config.toml
num_hidden_layers = 13
experts_per_token = 2
d_shared_expert = 0
router_score = "sigmoid"
routed_scale = 1.0
balance_loss = 0.00124
init_std_router = 0.0117
lr_router = 0.00249
num_attention_heads = 2
norm = "rmsnorm"
norm_eps = 1e-05
init_std_up = 0.0382
init_std_down = 0.0
max_seq_len = 1024
Below are experts of layer 9 (counted from 0) of a mixture-of-experts language model. Rows are named router (the router's row for the expert), gate (a neuron's input weights, with its number), up (a neuron's input weights, with its number) and show model dimensions 0-159. Each number is 128 + 32 x the weight over its row's rms, rounded and kept within 0 to 255.
Before each expert's rows: a language model's description of what the expert responds to; "mostly gets" lists some tokens that are sent to it at least half of the time. This comes from a sample of Wikipedia text that the model never trained on.

# expert 1
What it handles: Common nouns and verbs
mostly gets: " end", " land", " hand", " head", " back", " lead"
router [141 159 132 126  89 149 120 108 176  50 130 219 120 208  98 148 144 123 133 124  95 108 118 124  79 135 147  53 123 145 147 152  96 123  79  58  91 151  84 117 133 106 118 124 151 107 125 132 144  86 132 102 158  90  69  97 157 141  77 141 122 147 125 177 136 125 130  89 117 146  94 108 126  73 141 177 168  51  87 144  73 137 177  72 125  75  95  98 137 107 137 122 141 101 101 137 147 180 153  79 197  93 155  95 167  63 181 105 154 126 106 118 111 156 156 103 133 159 148 173 130 142 177 101 111 131 217  97  94 147 119 153 119 129 112  98 161 116  94 128 142 153 173 153 175 151 134  99 170 142 108 116 114 136 114 151 110 108 132 140]
gate0 [123 145 145 156 201 138 111 148 120 116  86  75 161 105 118 145 153  77 143 125 102 156 174 154 103 159  94 104 140 171 101 157 135  86 152 144  75 124 141  83 105  91 198 191 140  62 112 100 140 168 157  90 136 117 151 173 203  83 147 123 191 136 119 148 134 137 160 150 183  95 177 104 103  80 151 106 199  89 105 126  94 121 125 144  61 137 155  89 160 129 144 140 152 128 133  97 148 121 150 168 178  85 168 123 132 144 180 113 153 105  58 117 139 143 117 151 136  65  83 162 124 125  76  88 131 139 165 179 136 171 149 111 138 122  89 128  99 148  99 136 114 140  73  98 147 179 110  93  91 156 145 130  96 122  99 115  69 155 103  92]
up0 [132 108 158 157 110 147 119 159  78  73 123 135 132 105 117 156 168 158  73 134 118 141 109 185  99 160 112  78  57  99 148 144 172  90 108 114  66 104 134 123  74  95 145 145  32  92 106 152 124 138 123 143 161  97 114 107 113 132  88 142 125 138 101  80 184 116 100  74 139 118 159 101 132 112 143 161 169 159  92  85  91 183 120 160 161 122 130 177 115 112 142 139 133 134  87 124 128 148 123 158 137 126 185  86  29 155 109 161 100 113 123  73 123 111 123  99  64 106 184 134 159 114 130 105 133 117  93 140  85 159  96 118 155 147 123 135 137 166 104 168 153 103 116  94 158 157 157 166 152  38  73 114  59 151 182 114 116 144 157 107]

# expert 12
What it handles: Name-initial pieces
mostly gets: " Mal", " Mar", " Ash", " Mart", " Marc", " Georg"
router [184 180  65 134 102 106 150 107 101 148 134 129 102 164 182 148 124  90  96 118 132 113 137 158 111 185  86 100 137 179  45 184 144  87  73 150  89 178 103 129 100  86  97 105 202 125 143 114 131 120 110 167 151 109 137 116 114 161 117 187 131 116 127 165  54  85 160  86  78 148 125  87 152 125 129 146 155 129  70 164  73 139 170 165  96 143 142 125 192 117 192  65 126 114  83 131 136 142 143  94 152  84 161  51 163 141 130 134 164 160 120 112 104 150 150 152 102 166 166 134 105  88 110 122  98 112 133 150 111 126 138 113 120 163 151 126 166 119 108 144 140  99 202 165 135 173 184  95 126 100 102 168 151 105  93 151 130 104 131 129]
gate1 [ 90 113 158 110  81 108 122 146 139 135 179 177 154  98 132 148 114 131 132 195 160 126 169 148 196  87 105 124 149 120 198  85 129 117 119 133 149 149  81 155 118 114 149 115  89 118 128 112 118 119  91 106 108  95 157  78 117 132 137  95  63 107  87 181 109 129 145 185 158  86 166  88  99 115  80 190 158 156  98 131 137 114 168 148 151 171 200 118 192 125 148 116 126 123 130 159 209 118 129  89 132 165 108 171 168 113 158 154 177 152  69 152 153 153 163 102 129 130 139 134 198  83 145  67 110 161 161 135 132 143 130 110 214 100 119  87  89  93 162 165 153 153 115 113 100 111 128  81  79 179 101 114 128 167 134 122 115 133 141 177]
up1 [ 88 100  78  85 125 144  94  39 113 111 147 143 140 123 158 118 112 104 130 119 112 149  82  59 133 162 171  77 163  96 111 155 123 187 135  94  78  89  79 140 102 165 136 177 187 163 141  94 101  99 128 109 110 180  99 135 150 159  95 192  97 156 179 111 120  66 114 103 103 147 175 128 135 129 190  85 161 115 147  99  92 142 137  93  96 153 160 154 154 127  94  98 160 106  83 143 122 163 139 141 168  62 115 144  78 133 133 146 109 121 167  91 140 116 130 120 193 111 165  84 105  89   3 146 126 101 111 101 144 103 132 126 128 148  87  69 136 103 105 131 113  87 158 117 130 118 116 134 142 133 134 119 126 105 103 189 125 112 102  92]

# expert 28
What it handles: Office and abstract stems
mostly gets: " author", " president", " oper", " commun", " coordin", " tradition"
router [168 151 124  93 114 100 117  96 169  63 132 174  77 150 137 119  75 147  81 131 120  97 131 161 116 213 113  93 109 153 128 179 107 161  79  88  87 184 114 114 100 113  91  82 151 123 137 115 142 141 121 132 165 129 104  76 145 144 101 173 180 144 123 161 103 156 134  89  79 140 129 110 169 104 154 109 144  97  93 143  87 166 168  63 131  89 141  71 154  96 133 123 161 123 146 212 131 141 174  75 139 148 140 101 139  85 126 133 130 137 110 144 108 178 155 136 134 197 130 145 127 145 126  94  96 122 133  95  97 102 128 118 125 179 139 140 165  98 137 118 163  52 193 157 167 166 194  91 218 113  82 135 127 138 115 108  91 110 128 111]
gate0 [189 173 158 162  93 104 120 149 100  97  94 118  80 133 127  83 172 162 123 127 118 146  90  90 172 121 120 144 129 109 171  76  83 123  74 138 117 140 135 119 104 129 122  93  67 159 168 136  91  98  90 214 119 144 138  85  89  90 119 122 162 134 131 157 174 169  54 125  85 165 174 145 134 148  79 157 192 135 102 109 119 158 134 137 121  80 117 132 117 138 151  92  77 129 151 128 152 134 141 101  87 139 132  58  82 129 132 117 141 111 126 112 132  87 154 103 157 130 164 145 183  88 187 118 105 160 135 123 146  73 100 147 124 175 186 119 138  54 111 113 127 124 216  90 157 125  82 111 143 101 141 134  34  95 109 137  93 114 130 118]
up0 [159  79  64 131 163 185 138 109 123 164 137  81 132 117 115 140 140  91  68 139 121 109 125 120 124 110 148 158 109 158 139  73 155 113 148 137 174 141  93 146 147  92 116 131  47  77 186 117 136  99 130  39 127 121  91 182 151  96 103 109 142 102 119 116 172 149 139 145 111 156 131 136 133 108 136 129 186 111 154 153 182 180  67 110  83 122 105  80 118 106 131 140 200  72 100 111  86 161 125 107  72 151 132  78 132 137  96 212 196 132 141 138 128 134 164 100 156 110 140 122 154 181 145 161 143 140 148 134 108 236 164 152 133 141 124 138 114 171 170 140 111 128 149  42 115 150 139 163 146 136 140 161 122 106 119 107 116  83 132 143]